{"n_layer": 9, "d_model": 160, "normalize_top_k": false, "vocab_size": 11745, "norm_eps": 1e-05}
Below are experts of layer 4 (counted from 0) of a mixture-of-experts language model. Rows are named router (the router's row for the expert) and show model dimensions 0-159. Each number is 50 + 12 x the weight over its row's rms, rounded and kept within 0 to 99.
After each expert's rows: "gets" lists some tokens that make up at least twice as much of what it gets as of all text. This comes from a sample of Wikipedia text that the model never trained on. Tokens count by the router's weight.

# expert 19
router:54 48 53 27 70 57 41 51 71 56 44 49 50 43 36 67 28 47 59 63 56 63 45 51 60 49 36 65 72 52 58 69 56 46 35 67 62 74 34 61 57 49 44 50 47 69 58 58 60 53 30 59 49 51 44 34 41 60 40 52 58 53 61 61 63 59 62 35 39 38 65 44 25 64 40 45 57 45 60 44 41 38 27 30 54 51 53 68 44 47 64 66 52 62 76 39 45 57 43 53 48 65 51 41 33 64 53 74 43 28 31 46 39 45 63 64 27 69 61 44 52 42 43 40 49 70 71 29 51 55 32 51 58 29 46 51 56 46 33 62 67 46 53 43 74 56 66 50 53 52 48 70 45 32 61 49 34 62 62 43
gets: "2", "1", "0", "3", "4", "6"

# expert 9
router:54 57 54 27 69 50 47 49 54 45 35 51 62 48 39 70 30 48 50 41 58 63 55 54 40 47 49 74 51 55 71 66 65 38 44 55 47 57 34 70 41 46 61 56 45 53 69 62 54 36 43 55 55 38 42 49 42 72 39 44 66 61 51 50 62 55 41 43 53 36 61 54 40 52 36 64 57 33 79 43 36 37 46 30 26 45 64 55 61 50 48 43 47 58 53 27 24 72 57 40 45 65 39 54 43 68 46 68 55 39 16 15 28 47 50 67 37 50 60 38 46 45 40 52 58 60 59 36 48 54 37 35 65 51 46 43 42 45 44 60 49 54 48 27 53 45 56 61 43 53 26 68 61 43 54 55 35 62 52 22
gets: "st", "m", "p", "c", " St", " p"

# expert 13
router:45 41 44 36 69 58 27 54 52 56 47 42 65 32 40 82 39 34 57 59 69 65 55 41 49 40 34 51 55 54 62 55 68 44 34 59 57 59 40 58 70 45 49 58 40 55 58 59 40 50 34 61 67 47 56 37 50 72 36 48 73 60 56 61 50 49 59 42 41 34 68 47 39 48 46 43 57 38 59 41 22 37 31 27 52 50 51 66 43 43 52 58 49 48 72 33 50 60 42 43 56 56 44 42 41 71 52 73 31 49 19 35 31 50 53 65 46 72 52 52 54 35 27 45 62 64 60 44 60 65 38 51 72 42 44 49 56 49 37 62 64 48 55 40 71 52 46 41 61 43 34 74 57 42 52 59 51 71 46 31
gets: "N", "S", "R", "M", "D", " R"

# expert 6
router:56 56 36 35 71 36 30 50 52 57 49 32 47 45 46 62 21 52 49 57 53 61 45 47 64 56 51 66 70 43 59 59 57 56 40 66 68 79 34 67 54 38 40 57 46 60 54 62 41 40 50 52 57 41 40 42 60 58 36 59 52 78 56 59 55 52 62 43 46 54 66 54 40 62 41 48 61 46 56 54 26 40 38 39 43 57 52 81 43 39 65 73 52 48 74 27 30 65 49 54 53 60 43 41 22 62 45 52 21 41 49 37 32 43 58 73 35 65 70 45 49 41 40 31 55 56 64 44 44 60 47 36 70 39 44 44 41 50 26 51 55 52 62 24 64 45 46 44 52 43 47 54 55 47 62 61 46 58 46 32
gets: " was", " is", " are", " be", " were", " a"

# expert 21
router:50 43 56 38 62 44 41 63 55 44 40 23 47 43 42 70 38 38 64 56 61 63 53 40 56 38 37 69 56 55 52 58 56 42 43 55 70 76 37 62 51 35 50 54 46 43 71 61 40 51 35 61 64 50 59 57 48 63 50 55 55 67 45 56 48 55 57 41 39 45 71 49 35 68 44 43 49 53 60 57 39 48 38 51 49 47 51 70 55 54 54 62 58 59 66 30 21 66 36 51 47 71 35 25 41 74 47 55 37 40 49 26 30 36 70 66 40 68 74 47 44 46 48 42 47 57 78 32 54 55 46 49 64 28 52 34 41 40 45 62 60 44 66 34 64 38 51 55 52 46 39 58 55 43 72 52 23 70 51 35
gets: " (", ",", "\n", " ", ")", "born"

# expert 5
router:54 48 56 41 71 41 24 58 57 59 41 47 43 40 34 62 28 46 59 50 51 61 55 51 65 53 48 58 66 67 56 57 64 34 45 69 61 62 39 51 49 38 37 55 32 59 68 60 58 36 37 43 48 39 48 36 51 69 28 53 60 57 51 72 65 50 59 47 24 49 59 52 39 44 39 39 44 49 48 27 31 37 36 37 51 53 42 60 72 49 42 68 55 47 61 42 43 57 38 26 37 73 39 36 33 78 63 58 37 42 38 30 28 36 77 62 39 56 52 43 55 46 35 21 48 70 59 36 51 57 49 46 66 48 47 45 55 49 48 56 54 48 58 36 54 35 46 43 50 50 52 66 55 42 68 60 24 58 61 31
gets: " of", " by", " with", " for", " from", ":"

# expert 10
router:55 67 42 30 71 46 50 66 62 35 37 45 55 37 48 70 19 39 51 66 49 79 56 57 54 53 56 62 71 47 62 54 48 50 38 69 69 55 43 54 48 43 46 67 44 62 71 60 62 44 32 60 51 67 37 53 38 59 49 48 53 50 64 55 58 48 48 41 47 43 67 48 51 59 40 54 56 46 74 45 49 31 33 33 36 51 54 63 57 43 65 70 50 73 52 35 39 53 53 45 33 67 36 48 33 65 55 66 38 45 19 40 41 24 49 62 35 61 54 29 64 41 42 40 56 60 60 38 55 66 53 49 75 42 29 59 61 46 55 60 60 51 55 26 60 50 45 39 45 57 55 52 49 35 58 60 30 55 35 33
gets: " to", "t", " not", " and", "g", "s"

# expert 17
router:52 63 49 26 67 51 33 62 51 45 45 36 53 33 44 64 36 59 61 47 51 61 44 49 74 46 35 75 49 47 62 48 60 51 32 62 62 50 40 57 51 47 34 56 56 60 58 58 57 25 35 49 52 61 51 44 56 50 47 45 69 54 52 74 60 55 63 46 39 38 71 52 39 48 38 50 55 37 62 38 34 55 41 46 49 66 47 78 45 61 47 65 46 67 76 35 56 64 39 44 46 63 41 44 31 70 41 50 41 47 47 25 25 41 65 60 44 56 63 44 60 47 37 33 48 81 64 41 47 60 31 49 59 30 25 53 38 46 42 64 58 52 44 46 66 44 69 53 48 38 54 62 57 41 68 61 22 59 61 32
gets: " the", "\n", " The", "The", "the", " that"

# expert 8
router:51 40 52 22 73 48 27 53 54 53 44 50 58 50 33 53 31 48 48 57 53 62 42 48 58 44 40 63 51 52 57 73 60 48 42 68 53 74 35 68 46 40 37 69 61 41 60 66 43 41 48 57 48 66 48 27 53 60 44 59 68 60 53 59 68 55 57 38 41 45 53 56 40 59 50 49 50 42 49 49 32 46 32 42 48 45 54 71 40 58 49 76 45 54 68 34 44 59 33 51 49 75 33 42 37 58 57 77 20 37 30 32 35 51 58 50 33 57 76 41 57 48 24 18 46 58 54 39 38 59 54 57 56 43 23 38 43 61 48 70 53 54 55 32 63 46 60 55 49 33 51 46 58 48 53 59 37 62 48 38
gets: " a", "s", " his", " an", " of", " their"

# expert 11
router:39 53 41 42 59 48 28 50 51 52 50 51 56 51 34 73 28 38 53 56 65 53 53 44 73 50 51 75 62 55 73 56 69 52 50 67 59 66 56 68 63 51 54 63 27 48 63 58 37 42 48 57 60 49 47 42 44 66 34 54 53 56 64 67 58 38 58 49 49 57 57 57 43 59 47 52 69 52 56 30 52 57 27 23 42 51 52 80 64 49 51 63 49 71 58 28 35 69 41 49 43 66 43 31 42 60 61 63 29 35 37 39 43 35 50 69 25 48 60 52 67 50 39 25 44 61 66 37 42 64 29 44 62 54 42 43 42 37 45 60 62 57 46 49 55 43 58 46 43 32 30 67 63 33 41 52 45 62 61 39
gets: "\n", "==", " •", " Total", " ==", ":"

# expert 4
router:56 30 46 46 71 47 19 75 57 49 42 53 56 38 35 64 36 58 49 56 60 55 41 53 70 44 45 68 52 51 68 56 57 47 45 66 83 53 43 56 49 54 53 54 38 60 68 58 46 44 45 45 47 52 38 39 56 64 27 68 54 55 50 54 49 51 57 29 36 44 63 63 31 67 34 44 61 43 54 34 47 41 37 42 47 62 47 57 50 42 44 62 55 59 81 31 38 63 50 36 46 69 41 38 39 59 61 55 13 34 26 27 32 41 74 52 34 53 47 43 54 33 48 31 50 63 66 49 44 52 50 46 51 40 29 53 49 48 45 52 70 60 67 34 60 41 35 44 47 41 58 58 52 44 67 60 38 59 46 40
gets: " in", " on", " at", " In", "In", " after"

# expert 2
router:52 57 54 34 68 51 42 62 53 41 45 41 45 44 39 70 40 52 48 56 55 60 58 45 71 41 49 70 52 62 55 76 50 43 42 73 66 58 45 70 66 36 32 51 35 57 63 52 40 46 40 57 41 37 48 54 40 67 39 70 46 58 67 46 55 49 45 52 35 45 57 61 42 69 53 48 57 53 55 24 40 37 38 49 46 37 46 62 58 38 68 77 44 61 54 31 37 66 56 34 62 66 31 56 30 57 75 61 42 47 41 31 31 35 75 57 18 53 57 42 63 40 49 33 56 72 64 45 43 59 45 38 58 31 32 43 39 46 43 68 53 48 72 43 57 43 48 46 46 37 42 57 53 48 64 60 44 77 59 39
gets: "ed", "ing", " known", "ated", " used", " released"

# expert 7
router:55 68 40 40 51 49 30 55 69 55 44 40 61 37 30 63 39 47 57 54 62 73 54 55 52 41 44 81 57 63 61 90 54 53 44 58 54 62 38 57 58 52 36 65 52 68 53 60 55 50 32 41 52 66 44 32 49 61 51 63 67 68 50 55 58 59 49 43 41 32 65 56 37 48 40 49 62 47 64 50 46 52 42 32 48 51 43 69 52 44 45 59 49 50 54 39 30 70 45 43 42 65 35 43 31 76 49 67 36 43 39 30 40 39 55 56 45 52 67 33 51 36 40 46 59 71 71 40 64 65 57 36 76 31 41 52 61 38 31 57 52 47 59 47 71 28 53 47 54 49 25 63 59 46 59 48 40 63 44 45
gets: "9", "0", "1", "8", "7", "6"

# expert 14
router:48 44 45 39 61 36 43 75 64 59 38 33 41 36 31 70 33 41 53 52 67 64 51 44 60 43 39 59 62 53 74 75 51 41 44 54 69 75 30 57 45 37 46 47 40 65 65 68 47 44 32 58 56 51 39 43 52 69 29 47 54 58 53 73 53 44 55 35 31 43 65 42 45 51 37 53 57 44 76 44 43 51 37 39 57 44 40 58 56 66 58 61 58 50 63 33 40 74 43 49 61 81 31 35 40 76 47 53 40 48 45 42 35 50 58 62 42 52 49 51 53 34 32 30 45 62 66 44 37 65 45 43 64 38 36 29 39 40 46 58 53 50 66 50 66 54 58 57 51 37 35 72 56 37 51 64 37 57 47 49
gets: " |", ";", ":", " /", ");", " —;"

# expert 1
router:39 47 32 34 64 52 30 57 61 54 46 45 51 46 48 62 33 28 43 67 65 61 47 64 50 27 41 62 59 48 61 55 62 51 31 46 76 67 43 62 45 51 42 49 57 43 64 59 53 31 43 60 44 51 42 49 48 63 41 65 56 67 58 59 52 56 47 49 40 44 62 53 45 66 49 52 48 41 75 47 35 48 36 26 64 58 51 64 61 38 54 87 58 61 61 35 42 51 32 46 38 66 28 39 33 57 55 54 40 44 36 35 40 28 55 69 35 53 81 44 56 46 36 41 60 68 65 40 43 70 51 48 60 34 22 46 50 41 45 72 51 39 52 41 60 36 47 54 62 38 44 69 57 41 63 52 52 65 46 28
gets: ",", " he", " He", ".", " it", " It"

# expert 20
router:40 44 45 37 53 45 44 72 58 57 46 39 57 33 27 64 31 60 55 63 48 64 61 43 69 46 49 66 62 43 55 63 56 52 41 55 58 57 29 56 63 44 29 66 43 64 70 73 49 32 51 61 52 51 45 52 40 50 34 45 61 53 67 73 48 62 59 32 42 46 65 46 42 55 55 47 44 41 60 31 36 49 46 28 56 46 54 55 65 51 50 66 44 54 62 35 39 55 38 57 42 76 35 40 30 59 55 64 37 34 43 18 22 51 57 53 39 45 53 48 43 45 40 32 49 74 62 40 38 62 42 52 70 23 38 33 41 46 33 67 51 47 64 43 77 51 61 53 62 38 39 61 57 33 53 51 34 52 52 43
gets: "|", "-", "\n", "==", "=", "==="

# expert 12
router:43 52 44 27 59 53 25 54 63 49 48 38 56 46 40 60 38 49 62 42 58 60 50 58 59 52 30 49 69 46 54 69 67 42 33 59 62 79 49 59 52 45 52 59 46 55 61 60 62 37 24 67 59 42 44 27 44 56 37 52 59 59 52 66 54 59 56 42 28 42 62 44 37 52 48 48 46 53 54 53 43 49 23 27 48 43 54 52 55 49 61 60 55 55 58 36 47 54 37 34 47 56 41 28 32 61 54 71 43 41 22 26 43 40 72 70 24 69 63 49 49 40 41 38 51 56 72 46 56 50 41 54 78 20 38 52 34 40 47 62 72 47 65 42 68 44 61 49 40 54 41 61 60 32 53 64 35 53 52 49
gets: " ", "–", "-", "/", " –", " /"

# expert 15
router:50 49 52 34 57 50 36 70 51 49 48 55 54 35 35 63 47 55 61 57 62 57 41 53 57 46 45 53 51 63 58 68 71 34 34 66 72 68 36 65 47 48 49 66 55 56 58 71 43 50 29 47 53 58 47 35 46 73 42 69 68 54 55 63 61 54 46 54 45 46 65 46 33 50 53 65 61 53 61 38 43 42 28 32 47 48 63 61 49 45 58 57 41 47 69 24 39 64 37 46 52 95 40 45 48 85 50 74 26 45 39 41 45 35 64 70 39 64 63 44 58 40 33 38 54 60 64 34 43 72 52 43 55 25 38 39 44 47 43 67 50 49 55 44 68 49 60 56 54 45 50 61 59 32 48 55 48 49 49 50
gets: "0", "1", "2", "3", "4", "5"

# expert 22
router:40 38 48 34 64 50 31 63 53 52 46 31 55 49 39 69 44 45 62 46 50 51 54 39 56 36 45 56 72 57 53 58 72 46 28 59 57 69 40 61 56 28 38 69 46 48 65 72 56 46 38 53 57 52 45 38 57 63 42 49 48 60 64 65 53 51 55 41 24 42 64 56 43 62 45 42 50 46 64 45 31 52 36 40 45 48 51 51 58 46 67 63 53 60 66 30 34 53 41 42 36 63 45 40 30 65 55 51 53 44 18 32 34 48 65 58 30 54 70 50 50 38 42 36 53 58 73 37 39 53 27 56 66 40 35 42 45 35 34 82 59 50 50 39 67 49 67 58 50 43 51 74 61 31 58 72 42 69 51 38
gets: ".", " |", ",", ")", "°", "%"